Weights of a small mixture-of-experts language model, trained from scratch on English Wikipedia: 9 layers, width 160.
Below are experts of layer 4 (counted from 0) of a mixture-of-experts language model. Rows are named router (the router's row for the expert), up (a neuron's input weights, with its number) and show model dimensions 80-159. Each number is 500 + 50 x the weight over its row's rms, rounded and kept within 0 to 999. Numbers have three digits each.
Before each expert's rows: "gets" lists some tokens that make up at least twice as much of what it gets as of all text; "mostly gets" lists some tokens that are sent to it at least half of the time. This comes from a sample of Wikipedia text that the model never trained on. Tokens count by the router's weight.

# expert 3
gets: ",", " and", " the", " of", " The", " or"
mostly gets: " and", ",", " but", "),", "The", " de"
router:507615557492598541575451488525448473460541418473499634444489457495457531512483566497427497505513529479464570459483444502400578426421527513547542511555421493549494457519597427547529464412511523504483417614462492516570565483578498522472472480
up94:569484543520456479507532525473469565514489503556484469454431498529495474451503539476489428487500455512468590501591462466574480567523549539520447506472514479521450418395546535530514495451451472540418526542531527461512566445436454572669490492
up95:461487475542513487462525495420440490460501505594510469557454554461540423495563461463491459552460451525456516486507455547471553514517476469502585493468471566474447475417559467506505532410460476469443427448522450426489525597508388431531492572
up96:507502540516597519521487490457384470604456489420529579495473423529546470423614498456547449539519575548510464491491550420449472478445512503479498499514452547485534495387496560503527485524479469505480471530449463464596419476539466559519565528
up97:545482472453479397528502482539480555512466499545486522470493458469474448430531479527546484462480499387557479486540452416551591520611538497530589479466484435549486487487454525557448526566534563499455489493441531509439534588531440561448515503
up98:411588525468462466608485531467509535605478539437373512444471417562489558452470489467442437472521470542495463507498557459478508491543526505515460484572497559458576554448513584471510526584532438530441507486579499600513533466457514560563467465
up99:591533510484568559448550488546484474477481499536427505443497415455478566551531500557510480445468479564508561490502422474502585491483548565421548451389471427510480503514427531494543470524469586493591505500527498458624484489466551477520537559
up100:548507563536512489416533416569428547472518421484516406460546469533537396500525483513504438518499424470491515504474479556497587455470447505532450525556366524480529446508498479460575539613366461493516524496465465463584616514406494502458384561
up101:487566618371579501524398521532468489431575484504503492563421493505529495518432570581548488520581422449541533428550616440466495398404459505605498535405421504560459517552528525542585432477523531475540512495409568435491552465450478503454455560
up102:539642526458436434538441483522481514479491426447572498480539523522474474436491535498514567572505495518521490463477490471473458629503381483543466387507481435483534488477531554419525587487504570455502517522454456477546441560541542552532393362
up103:517629522493486483491620493524567452468541539500518550475499417462515495477423573489378494486438521431544465467466483408574479515546553495549498547531458509509564507470590367600548453452502459454455529439547486474513443429573526481525577425
up104:473483484487489412492514451543395521543514497582512490510490490445534508461428510481497449403558460608468406531471580451511522466525459527389463510473477492474481543560596413527534463418592467522495455445436434459601521438526514524541463515
up105:477456548420553417535503500558575583369562450481507507541599495670509591469484492420471504433551449468464517435503519402434598512492529469526473545439545582482511460497551582515501563425503484429438518547430540515486543434464448555504496504
up106:397552497353550475493509445533531426484460460429476508555411511377489483457499474500420413445562411488434547490499538548563533576504518468464417555532531501460475418558499496456506542518494459494489576569367495349562533498642563510528520488
up107:567475471521468606560509557524493434433494468487468518525534468489533524529442555481468468464569341457561559568509544482499509466540455538461479441454477535586431495437475601501510457461425546571379554574495468494471421526515476548467563566
up108:528553442516471577486475424519474546443574516476573492500512509483491492484563467450511592421452511516438522460597402507461488492501477508501601490482411546505477429435480528502572528411482561490451565523446464466484404538493559529470514541
up109:438511557483469464471561496479469566580548453495574462496531491491509452394601455472398546454513502524517489520406530529530586464501400536499468422518446523508561517428465492433477538536490565569578567553392564493489480459548521549479573423
up110:504551564478476509499491490580462581445483399494555475441463505501514541540494498441502488584563445516509636471565433472461499475453596514517486487565449454495437411506546481474532561545443527536478427474531551459570576514458579521448395472
up111:484592518412530608494442454503583470479521601449591633495574505589488499591486529486377509465509470506398520587521447471495551481458522563527495528503467524373442480497552467466523429544567501520493606526431539564431648546519478595503457557
up112:484538516457440507460499453475479464503524554494535515525475573476517439484511555561510470549487447502527585493461446622488441534535446537453495495434423509418495485607522405566561475471494557584464505606475535552615576521583527486484451533
up113:532502458551606473518507465491438604524461523525502452496485571452486586408421498506515449498493454486514554600501471494498511521435553489617538432534518482511453454497521505438418487618402432448472458505535511509499532420519538543540512551
up114:458565621451463527453450525516446435480542556459559529479474477491471495435511531503450437547532497427580510480521488511563436526430521509567504523406425424555511486420452616503540441500510592527534462537495528494486522481586529450520632585
up115:479552394530588492544581521522400492453545496512442493485426463522572556572482327479495561511561453486487499453589449505559459572483435528504526425486487542565519475420565441489537480453536550514514474547528493415611522529521442446486510487
up116:484467494514637449392508613486508499465576538458440479510474414513493407515507559487440465515442496480442522497564548462461441447465552569468579516502532490488540433600580506506515378495487542445522530423608493549524493590543533473465390496
up117:478443490534452520480451535426561570488559438526522531392548487451429453496544512517571550540461505523503541574485541476507536434407553504479426555489436495521513563485559521424486518534586540500480643506526520481455487398546522498456406417
up118:543511554509465577441463540548444465551496479468521494415400568467475477433559468491518432429373492518458534471513531502550550481414500459470499544571430516486479472499481463451500377472449432546513467544442374496485526541468449417489481435
up119:506519614509376477440561543556539633457566488541489481525498447456440532438529564498499488473424567470440502504424400531475493383450395503481523595520484554573491489574405523525506558588595497475498532539490472538489539470491528477541483452
up120:465523448559552475549461582479496523652477579498524430483505524566493482546543450516545516507481530370527584522539533478465425465433511509541539522457494414456491475478551402549545536451476570559561462495448520470491514525581407463486601543
up121:489574476537512512500434521517551531485474439546493429411466520539505477582506600526568531612443414577430500433500478603525584535513447443454453519500396490499559513549435488595416515514543459496526498507386472431594497552486494461569447457
up122:490474524509526497433522542524600510518422498509521537532461504440504622406423541536497505566545511462453519490478526466499471465519613472446527525569435539456575494457535403590466606402615538571436580510479554578474527494507504445437440608
up123:473489463478555544489500515571555510401505458520458565491514581561517475473493549553451493559491417555491473437427499536520541529506449428445416497425515575422494526536506497525528641540485455507498577496490419494580561477584542479407491549
up124:493553479469487480516503421491591592462443502497567479470433530527508521545432544521511621493519443520454505449489550561550550477524429447538628526540501504451470512437556552554522478465512569517559466550555386457493508566561518475565470542
up125:595533539593575578523436501488490517510432520553573510467541485466477499479442467469543525493540523486439500502552479553458431550499438533517510539479336513455468557476483475509534536441503520458506532471475518524475576548537470614473502557
up126:547527585533583504465549588497473494536474455510469460540546434502449501554506401441544581521505537558437524491399503530503480483432498516534612494528517450563381423465510519545517506549481486534473542442521487428521493538494522350455505484
up127:536458532602489563507590544447553531497474500514569453452520439426481446434406477615537619480566554518555460446571544526549487431450509495482527466582423605499525486508498542559531410445499479564525537492440528559485509416554554482478569493
up128:626521504555578446535422468474554494486560423466538450461441408494484555448423441427529560479502491497425500398593574479472508531491541457530473484463520585400500524432426422456491450468483481501499595558538417582494518388529491532570539496
up129:526431560465472488499469449529501559512602421538493443468516394561492493572540482450492542497503569545537526487444504571474538548551460499445507511492494591510515477384373438450490449420633465436523491487446507602527454450533396509479528380
up130:493602444511484564601540517522450517466549431450552458414494397519546526523463532493439514630554419491449459496580464490450465429508543416509477549400420529632540481524566485508509486367533468559476522518457576524486507502524440535453537502
up131:474427427558472543579463453614453462575423461458572514555477550521528462522516620480491506440487502500489550465499513463567566460399500458506464561477397446491529488400494556567524510479515548464483483565547441509495419445538405497490456454
up132:565437534538556409437514525500465423509490481484494543517535394400559509564491450466482412547556555559518497444517513506499436497523577505478492559511488412449453553420451442595557529504525527541479550514466494481380587479548479471467451429
up133:463602452467520550521554517594493417566500430546526472451435538524529551415502549466464534471517539436495441480522521486487601407506457531492446426521463431468459473539537481556422478404556575455431595591626530556533521476544467480541505515

# expert 0
gets: "\n", "-", " |", "|", " (", "=="
mostly gets: "\n", " \"", " (", "|", "-", "=="
router:523532480565528554517465507503574489467551488465528542491495470432501395447480585581527546650458430539531454546515514513536530473528478513529486546454466506429475519424475552472429605507476508492513457520489558453590461502555474493483561470
up94:449608515529608529497511477521551497505486567510486517495483563510520450533426411482430465471429503425465548468440494477419582519533478513532541514509553494459453473510529557514511623522445450524533486508528348539537418501523537503606579525
up95:535502535521565412571447459490503493503467471525513473513588542554481432555526549504487482478438453610604495491484523488435588425614511448595529519491512423445476442384485435535478526495545519500567577513524444509576500539494523519651508555
up96:508529498437550484485401529390487503478534492539479551474542439475544420408515508506516463566412371516565509498516526419434510402479510497596506457437498522546516551518459510556480501552541462554450447569502598490494517461439529487407578545
up97:562573505464591490536435425466493461504601407445554505499430564483526450513493496538517532545471559491448505470435575509475430410477526515533481448569448578604489425490472504504475550434507479504559593561466518472476492543476460435597590546
up98:494443474517480426432559477575601593488513420539506538519547394479408437544531511534555535515518531521470486400526474544459394487490488505433490542427530439569436467529573537539451568560497482532518459488583528523475602488463572385447519419
up99:418475522407543545450465474538425423532509459457490465499559530488605530553502474465485481620438539597458508428429451535494485476441484513482467420549517447534457487514512519609479521479495497530551475459463628387598490385492425508560470563
up100:512551493569504610536454516424580514464520587483472509519495517505484381560499553466534505504537404501556444588510504434485454481539559544468605470429473488462521464510496581493362431648424521498528505448490537490540514577560423559595513439
up101:506591447515509509501471450509525475529479504507438513603497506431604480497513469567456422506540444437416577495445347490406484459526546489503541425495457567531483534473467474476468516504516580575580476519545441572432390584415497522534521528
up102:434555440454509388440487522489529504481460562428523465495469433538466448504475542531559481433471428355488580459543501466369506496464577535536627501500552487447529447498501440462574486512421466525544535464526495553505547516472561570502451463
up103:403514505509516488527594551590484514507527513510499463489439517463490487528433570532465506463513449557506472472554436545444567479497539546553531540469450520534450549455521419476549582438533464604482460493547492482532368547424519506460591479
up104:412597639441459473472491469523504551505528505521515611512441513531543438525521524393593510449539499534514512445477529439569469591466541484563435487564540513564564398440466499491470536464564409460426520530469485473532597536538500531357535557
up105:547562549481473502477432468455563498595609523589529370509573464474533534474538554360452542474488527507488578476486523451522476471509457604575491535472519382469535490548567560497506552463528564537496468584466457376496433501510530550490510487
up106:541446496470538485489564466533434678417479574564467456514436577406511501477581478420557463511480502478357531568537493429521548493411553554515526500473481461530404581516504449497537556530472460446519522601486511536478479505526427410538459506
up107:487463597510503555559404583563465523579443460504505575543532453529482461527562568538475544486439442517424532458534382506469476455530570465567472487410468548480525524538517497492479547507433481484491508577523473492563481442512508456528605422
up108:455470453500417494518489520545524486571594512416526540406465520521492570493526541599479521438508410476503464530461561524428474501416481433477581426520515502456555517532549556475535487482495548486443529464500574404511486483615481548514527447
up109:539411451510541487437460554500447536403515447478504502486465465470452404466508396652500474551468463536584606521465553501469545542626494456594496522518505528508464446571536504422510511603422406555540477530497588449526530514479453500601534483
up110:477491399477622495455389458480488530484566606495434565498489476522494577601525500501516509538461546436393424510549422448553513526521472513545545453497534439477478512442606487570493492466479519439563416559499499470555481581512549538432527461
up111:443474506507519491536470440469480512503446566461512468402629571408489521431505565453413458523462532552574479494535501538509475505534504556524531548495463484442395633449518509489456376505484470500467578507518498475458522521505383542448444535
up112:512501486583447477526516451565499577563523420503598515497481528470496525601457421471543515607523491606432502506477508547536565501468490530448460492471426593434468476479519555445518465538483533462580523568500487466583514465598426483417539523
up113:541540396466526412543469521462580521487461515572525549521450511576484465459552534550474488487542499505486590437441537493483501484582493457553445410519531481523503434544517579473516552440513534578519476511460544450593531451477477432497489592
up114:414536437448497437468463561495512492458556512491491519550593488530555394590443535549456452491533480492486488475473412494518505474495557593489394519572440567501444467407552498472509497442535559450476532525423549498531456364506440497537530461
up115:549457585497616532506490552549558624499532542576513502397491531402435497472437514481568511510409453412446471507496527577521484428402469483457494463484462507543434570470559528535556612500512453422495502542501452558497523551444580527481534462
up116:459567477562592467540461459458487570517451467507531541563528511468445422539520499424528527565571495512515461475525470531478488556596537561470429464456446507536467512527479438540521556505491570486504454537507548426463437557557494444422509498
up117:395484516499369456453412469554504524450492409410518491512459498435457470476502495485357444511478488502498500476468528456461445523567470479509524478512562568530564442472466559526519471454474443517418402526454505427459539420506559497470574536
up118:519543469534433489488483447593536498418453502494525531575534399476461471461500532499543392584496487543438455462491571512505488490566520475431510530467531550510480531538603565431528506403440530414416488496468552405541542389469514539442463394
up119:566485488487419532474558532463542484433512511560514523525427597496567474501466512531505445567388503547416555536464490597528484444588429521461553597521553540466470525470565496506484498536435541492481538522448465423465411493577494473552595520
up120:528490441493446466336426514511511491413457377472526519509551462463515420504572539479453487493470451408571491564435466588511551434514490500528562565442484545511430505418494513551503470455538474593486547489520533485493608593527574454547508579
up121:515532510506507617472460462511599492457494539582455465525596501463610508497400551487508483498494385518549477498485436511434506464568493528497542530474482566460476445464476397517555560454407589445425489439524546537444489479564386486388429500
up122:496488554504529507549460543445575506509497481605642419541486515468528526440514529522547477489527494513546540549433493618401590428452448487442495550570476450474490482435610455520444522504486521487554497416421545469554546409551392551525473405
up123:589598485600459513506573446536451454505502507387512497562467465437486530483499530510500471467557499459477446428517511589565590419409534536655495489395541491495503467503573468500501534463418476482480523495437443569459423487481510481478556583
up124:582566510499591566378507478498412513555541500440577614505420549590527458506539495593522521463567517505432528590459441458565522437612550498454487567481411513603491524533498565495487494562473496524499513558589543497490539493429508529504582422
up125:565590483459499562547559390475456532592470504575436451501525484502508505390522525504549500522470605502578522539467424553498498566524496472441588448465488499493473482628419424524475471451532541610570512457551455476565472452507459565515596493
up126:514546450493545462476489531404492523510478429487433455497533558452583535461358492488482507604565533527457526530472562520494467535562500513520622464503530489450485524463657526535485514475477546445397494602530463489477568495502520615414658486
up127:494523505444453613528409435491419447507530531412471483505507556529532517519483565501489551501485490476505524525504505543429443495502575461548554524472439535486543483564417389627452490515562415485438408506511506469436471507492520522494538511
up128:490518451479524461563498423522501493427461493549569545557421568387496482456480548406526527509588415445472514451465459496539514471521563514536493453586537460467519554415503455448555471494531418490512512549436513577490519490440557587481546532
up129:482575448498448494560447466498534567432488601462558560485470463568442474425477522548567481498594511449508499580485452463518469478474505404435486423470447453618525395463594489486542552484567513473473493530540487511441427506565543498540488480
up130:532546521523480522511459444438384528495609497514500489554470524520529446462506576533479528453450442456525520524474510453461564435469576556467563431494557446453543491491536518522458460461444477610496538572494520566536586528484510458508416564
up131:518621529562487507621523488472426520499467545502500553499449458470405454446425496458542461492622402480563476489533490419514541501532500558480539536514456440538519503508486578499536540447528439527380658500514519515524503481430475567616567426
up132:584479448453453490589548568533536473566475491493451500414535501485552459506506490439501447561457499557562439403425497581532581461466515556533497373495512542496488404436574484430532517537495485525543469406546484443553513567625592486563486546
up133:534536473443474604527455528480497419519527510414449389509513481486504460494537537519396586549431501432564520492538401497514488466488557491445524473417411455528460492494472504491479555476405614643514436475538518467475422501542404540501538542

# expert 1
gets: " the", " in", " of", " to", " a", " was"
mostly gets: " was", " a", " in", " his", " to", " an"
router:513481480469523540515410447590511483403457515427537465455441406484522504480469467517452430550507439593554460387544536478457426398455567555609476514514414516547491473570476483521494548495504588493487509490543573473516437528545523524545550537
up94:438472552500472556499474471553535496556580535496489447496509460577526565572538475527482481512521524481513538544498454540441460601460485487553490555502515407534551459560532447494452510453468516551487490452513388422536579466501554484450479546
up95:460472540454523487454379515528520540482521458525515478470459396499557516437441542640460533562525478526494507594595492495433565502474445489457449469515424522586459466478537435512527581491487496553446459535485493491460522553485544561461579500
up96:391443556553499494431551407528552496453428492501475447376418480461475584497489481463444477556462477513482443347520504445518396544493514493418463534485557466525443473477542456451585520417477504426495504454540484526509450584578443446467500592
up97:560542564452420517544418458505478523482450486515478515458449398523467451540494519409554469488508556540490542485540623530498543522426506413457531498521511520535510413448471484599529539498406587450421432543516535477503427513511452474610508492
up98:492597529574497431463493462586525472477542569414375505517509474498544487509437553461470526518431430524520555470443490480524532520511590536448484368451450527489451540596417428519443469541485435486511528505427531498474458499573579497497442538
up99:519522472539499463455446562599426483497482494487505427554556432467453448537618405376494519493499525569542444483556553477512364467466413476484508535533580547436493479503522503545520520526416494508482467543533527527550510503549517472553568552
up100:545526530471516601482466464551445486501553488501535436468594528398488483471504518603410411567598520455476478469517549442402427485440465483537465412486474583484530627477443493481532494519466556505551517524510458519491466492541406489561492487
up101:572509519637579426464570533503493477438471388485599394495473549516470503441500515426387511505523533569490575460529469570500458463506568474563519455575524579497438481570556471483441447436532442479494450461432468565502495437518523507478415446
up102:427470541447518486498538413588514523486513526548458440542436435509415453565423476509462567465640491478519479464568510518621491473475526390513439442484450544500512488456487400478473497481485549436439444431555482396518498430442484593601572508
up103:446480626425459501397415373555490589433537456483459523499551445466491465562536491461453454539500476479576525438489503583555452494474492416449448567513534505463524525490499505500529510410417445402445472443487529528453589508552560519528440481
up104:557516499441508555577473489509476488508524520508549481392422461549496534585501476538405505489537483462551589435461517409513560556494563487550482484605411443464529487454417362518478520469485485466444568515471467407534446504511498456527510495
up105:506596549501438518487469533481495478424552495563585500458487520477494404533617436492391505600495643537551440413552513437459527566465549518471386477494540566490538532558526475486527600491514450450501525532579452517532457515457508529543500516
up106:456525643466578465503413521547550659480397411437525413508481523524557568462468502567511482573499448473534561521519540536516593542543500602545506479491540475589575494513495598523617581511513528421515479550591537452565564460537488505532447522
up107:463456537474493469541502544468511454493474587422589568480536439499531499545526509514517473463535584610522466514496440515526517406432496631454465396538475505389500564411536445505534441513428494489486510496496497500470491470524523501490430548
up108:478537506477543538516528495555537495469444478530531433441502479451562462648591506466469449488497532603434506544526573540445511609467475457535489497498483526493482510602542483532516498523505505345421519592546494507628560468601445441520590552
up109:558481580479489557447400471474532492571482468619430390404451473502515491529532491512461555573572437419520524472427508564414497535502518553555572522571520519459557521451466453594539492519475552463517520455587470537545492562612474440459451468
up110:453552672469521395515514440501472462451587448501513523555471452500468495514476505503544446503526454505489426430459553445504432471420526522606561452492603410537542482527502491475446564518456469551590494525407574423499490524487513439542468562
up111:549464491507470527530538497468542540528533477489575496402475486427538601490560585426423459527461489506490512511511509451511516472537519510464521497436527500388555521485508545500466436504431519509529627531530582382377552538538556470483441582
up112:504507482501467468492496511492483527428486464536490429537556420510500472532420504544340501522486519574536558511449459528516411497573434466447529450582528441451398489523483445594427483481408537450454462463525564453453555499540514535482499530
up113:528463645401530379492441459517538489403453458481452465447532548439479452514392484448522455526461480446467480544616559491428454486464554486496465467547533524539594461549483456492528567577436451491508459500489539510535465518474372565462505473
up114:467471398539546559506518513470431518505535519487513408513557481505520474535504500478501550538586483463515444543535517534462485329496656494542454472595420544530525448548492481501446459397471466418552473477544444500503457491463503556521526464
up115:425457482483465541516490537413517449544530589489520559445424483542468441398568550502578374414548390519497470508537521498491474467473533480553542471483475470544456553425575540621535543469515496494504427519504511490492480539511409498432617444
up116:455542411464573395516407448536573458505437432389520499466496483519520489594576522545453509562652475558528485419513498535530478493576391471508524489486534470478523466458555536486403495461502536487499446547540458531452411531566475516476440472
up117:516525516505510431467430515543434545409490605555503462492434552439514477566514525545552535535500535509507481469597483594544463468422476518485483560541447425594496594574451535519468448512502530503461493473491509491469471524523413501464559524
up118:518408509516392542538498459554571521428478582434488536535465445415626500603538527538519468522516422515398462505529574589487555492573520437533500485490540576523486398493457451534560562523523522417540442446519536532548461578486547502585593492
up119:497485553566521562390493542526479515553511465502493555488545414528423407512607461428378466448498516510435473492421451514566481486420569549521479488558474457499484472471467429547474525527486473479406543498484516613412560476548525459503479533
up120:524524533531510559438415450461522482504464324464504492494595417423401541422591502467460498549607540548454399458514559569497534480436591568555521475423499477556494495509509482507560488527480483417512456563514519413511500496524527433448467551
up121:496525532485507604486433532592479444469431432445512470492404590520465494441483538486438464501452534537449482505511463543437423549456503453520471469565445418599490478457415575488448504488608545409508374520478496580568549562546607559454452488
up122:508474416528505437510587545414449539483472404582488532464559502427536549472526563644530505528466558519487480504590493492546397537379443494522512481509475539439430496477501431526473422483413472487562602472547546512481511548504521458517478555
up123:457506476467532446516465482605582548483484491409551540503492530537466417548482438502469549453469377482500435462466421530547518429589453484605537561515463455507550513531443562474466391492476512474538484465520518557501451474481458552521549452
up124:581474460497420458577497518485400557460531473520511508532476481486571464553387489567526520561561527590448551437509499498445553471436442501463467549475536489515447433493419567506519541526492541541455560557559554440477435429514587587491476484
up125:503465488391432527515484491546528579558496493489631598475560583478452398538482474491456452520555427552551523517456508506539486467532543548519517573462525488454378520560486554598485551522538656396545441456489531431497526536534526485563525583
up126:522551495463463463468568494520573491573548484470522490438496444396490548583458536442482484512498551481595539389529548537467415511378573594489506624502533548465540400446506535565546539488501524416497465536543561506576562577532440404397458502
up127:546550527475554482482399591552510591500498494558562463377508642538513541478485460537520556584430566497538492580518547491427500514502520438513562445523481471527484480479503536578429559562540558467546585551535466469454471606503534433554412486
up128:475444554528456572456523503575542472468354533522523465466477529412424501495483509534435494484385461471517608539458613574569510458533473429515492553500488429538524476449441432501551492503493486543405395491566437484532500493550537495457505495
up129:581516449519591484479503447523588455582534528419519638391448488483511495538546516518462546515448526464494525506439409530512480538608539479518476506416468537519535407489541472357433519501530472590565455431563484495450421490508507519418549471
up130:466466444452527532589537592472529462465569568560546478446541515559454553469515413484514518537441576460529593443419484501410542471447453449576480520589448515506638444434556423600529516531426511485598588472508480550650481505557455445438479514
up131:390501598475545498393461528510525371488456429585457519471466475435469488526479520567526509597531442576403464495461562599540508469475508484539483459447391489534504450501522495525538591475470498450556472404488463596544551543593576443429398463
up132:490540456553544474553474470645462465543431555505458452511398568485554454570421438577494444488508472497472547470612494513474539507430621465504450577477434545485545411596483551530473543468533520526523563608407532455536434454483507405507492526
up133:559535510440472525527436570405431492526556401502489437443477639483473477520511468458426535476512489507520464637465440456611477587524533511558512545459503441552476475474442437564514510498508510506515449555549474457533430449605528511559609512

# expert 5
gets: " |", ".", ")", ";", ":", "\""
mostly gets: ")", " =", ").", ".", "}", " =="
router:548546449530582542557480522523470602393474462506424427504459483462433424425584551548454478513551494540505443478498429469514487402481574510514516467394385541493418462484561483579494466569512552535516515462451557433520471430498434510568587447
up40:491455550427537560530425579533568559419539544506567427522441464550468413426474476525536465546441406535563523554539470550416455506468516481572514500485496493553468437516526535507479509554549581524503526416517529529484532444564481467436450444
up41:529470487518392558586518455418452507470538451511523561511626605435506475475557515458489479420459557438518516530530387511501486515472601482477522533406443470564493506398527518483559541535422545521433554460501553517457542486458453447486476457
up42:541571469440561554422621509459552611499475500519431520470478436545566560541540508478472504412457516483552516341517463501559567480486516567447575573441489470465488440475538392513478468569579558549419590532463497396466558567550450463474621490
up43:514443480618424589398585437594465530529530398526430439521452438408443528525532414459533395488456462627474473519532447481451483510409556459555493488468524474428468486498520504533558558489482557502444580513594467527516556449516508500460494484
up44:482561595480586587500495597477471578616504547487417487455532484511524549447508463571523470414536474502546445531365570536521517448516480453483567500468511489435492451480469526507506495504577498492508571385432535534498463431573546636578569443
up45:469584475397454620553445507552537512526495473492440435474435516543420472565464466464498610468507445561463446470601439525524535473511494373570550509554556562480522477550592483515487530439492545490558426429465457416498528460563485518495418449
up46:477507545486494469538465558482424468433588530533491543526449504539469480468510469516454494549471495456637506466534589404508479494506528557564540493526470519493535518591417486509582466473492451497496469422415454557501498517495493446461517431
up47:485563529521576481506442539480504558444510530523502480549516555542440524442414459538580520510468449532534497546622444359550492485521453450533468495457560602571360517482539551462467510520515465542483516538506448422420547511509547564573525557
up48:603450463488453534562434563413500547552562460457366522505436437491503479556429510473538580429514572505642588403531336554527520511440467537560593542484469492500482550514536503533499565386558541504544489423513492492469438400458532501477525415
up49:519482592503518492534432478590483547488589484559410502516621543551438493519530517419515511451510591537465431535457518477446427534508494529511549547403496558540476576522571568519435560513557456499464479500486523515516534523507505513460531489
up50:537499473471461433474458531491508617607527487453511555497525459521504417383472542590537415436487546533497516413493555506496520561437416582442446513470496458528560498435540492397500474503516485539499550415466430413507462498558504451467354493
up51:457598506514599518491551531473465464548469454454539452525502562300472470472573485430520533464493534483492413501484608493512588471556539495452439496544352530501507469442525473551524450524479480545552421486393417492544515435511528462524464530
up52:500482501471591535471586543579409497527481576559454451523468548495441528549577431599446521498568522448531518453535485534412499531528508486514525342472429566492402454503541518454478508431601526523530508477501457479543571462500546540453525493
up53:585513449433582580593398419532475604504536493510551491590489555543490490411535531537553551517531504513512491454410421511510532388472493399473450486459501489422535491428463491515541467493518525493439574524489489511496540427525485522457498435
up54:525595561556532649454455478466425558428497496555456463524477560534526423540504554516531507466525441544585521448502516480546464449461532434575533535390555437505468503432470417521460610522540537462523450518611572565510558457593496461438528472
up55:516529444519538419514430582481422544446498442496568478445558543448428537479546548530460489444532503456469408430551494574467407434478526472478471386533495433454469504535580537537575582438513558498471527579481448431545485377578554534514437471
up56:577588519413514448523565475504481469558474496506450532439454399526413468449453580511599499441486591580543548569536510487499460452480511441504504497443507467498542533520512413556398502432531515519595494412478494555453487486548590463453416477
up57:541553504540432545578443511473493510475413529515531543521440496496574408564521607484575568558523564475466509559539488513536575496480538514532520463496539533592488478530529521503511488543501545471506503493514602512457517531476452477548493449
up58:535492508463519448452524543510445546519511582498479471379447475517524507511428552510524477551578582557526607435482495544580580453478516531572447459469481576426389483593530442464526535464455509474500515533509471516436537445522470554546494537
up59:477438528453460499499525493554416495446466505450433599551476562604446472549567483633547440527540521479513541513504581480483416447430570514500445496490426508382516514535542526492467556381477492483558535447529584469501590493540467434457523444
up60:434533452441572501519452502523537479475490590514509439518417486558517578493409549547461590484402524519447368562471447485502472445400507480475556543489434456577569553493509451462535413430475488503539545520466524579503508374528520515488550527
up61:470460454447424473459514564473542579549483525529466487584508489514521494484533487534513463523517485541512503404456511509570507537473490436559466492543532585482421476494543503485504570481484488529606525500449675610519527461566387537483413649
up62:517462526445484495489474610503436440540524572457565581466549439461457502528526523492476490490500558468477475580538395492462437507454519434523502564425464456447518444455563415430458517468491505424430594535516429580484550495481501501502482470
up63:500440485471483506537499487417519529431464501479490486462456582479518541491443547441486456534503540426475489562567436534578430606398416489523472549532488536619532573476461548417518480510491589477468416483545491476542588474462495549515482548
up64:525495508558505529579446544471501491490489471433461566520539483551519516467557531531430498476482448599442431534470508528583453422484386568581548418420501488460502512514509567557549513524499432522620480461466454532600528554478510559542637500
up65:574509414542561475528533514526465554563537387509467527521472569466507633506536513545570498445544500523564633533435482483406544394412455539608571511492481471428435518504615530518508535464437469537475464405582504514485476583599441505467448517
up66:459448499506494534611451530466456401545450541554493494443493425472495506516534489498516524559529513479352456534495489514589500502463532485518428476463510541532509513465500578571510518538601531529476463597517563536494433517490413427565536507
up67:479519494505607482477437635591519517505452508481453552462511486572522500487451540486543517603486405437430508429511436546592495462599462538556484477514451496539472421571556470529554494547449440536542522362478518501535534546513483399510438520
up68:524520454445478571599444464598561541475487446448475452517503528456435501541557456506500541650559462501444576474552442516467554469415480450530513604462507565513527456510419441495459584516443573473590503538496538360470510488439517497510454481
up69:451474344459548572458506538526463518592496529473580470485442562558550489517589461527498462546523466509497511490526446464451516561463535526484495464542544526499451444400452565530512499483489411371494488439431561539527485454441466475408561523
up70:539564566426473528438489571487512518491506384518528534553474478495443539444475554491536475495574579573503660504461484567487474404557507539347443561509587448576510494461507415438552536487513422527494527476433511552494547572580529412479544474
up71:393423510496573474440483546475446531505511520489436584505496506543502488453480458505389405492471478577482435456487508501510444474499550449477451612461463497484443456449449513492513545492454556534530499469481497517480516462568500356432540492
up72:413531519556528535557426480499444428406540361396477473605512505459513440532576482497423582479577506517451454529418380466567474513455497583515516587474459433520569512446537492489494542454498449503491587510452460526470468446559480500477555543
up73:501458389494509532446434457495587431547548498603444585512437496490509462608512545506474531502475449580516484526418598471480463496584605440548598452518481433454473498475423482385499498510538437496528510510450430519527556488587529453502529505
up74:536542456402502532497482444406540463479554550470407455508527511501538501520469467480376434534568542536501551558481363485566540513467446481527552530471500510517479463434471507534490493458517452446491459413539397526468540394486494544554462498
up75:535567411476596484626560517343407471421472537536519526500537461502432561562521422480627520432491466503386504489430585529501505515521451523541529548514507487516486472528561465486541554527488486548557544559522431442517458543375520506487479464
up76:460478508429485525445427497504477474485561443452545626423492466520363450439567570528536526519549495464468576538511563629542458540524509438447510493555500532503470462500538427482546514497584545474477506513375471346605529491468523491514428454
up77:525572493584458475515429486486586449420459379477568538565538496398509497453482535508478534496536497601569498478441472566527483513550615561470440531553368437493580495532462513525480555416506517501499563439566432511535545490503520455487505540
up78:532561399437603468523539557536539546432495566522621534493598514545503469454491582508408550563588469514506502534497441500462492464492536453460454501512344467456411536440491527553415521475564512547534483441441432465504502544465514395597514557
up79:511517527517547528463582460530533500433474499515565443573479497442485526583615543468435512471529511533438505432484456441558530450435610514456566500429472495522412464512398456464473533554515550545524526475380489423551496464450447527593455566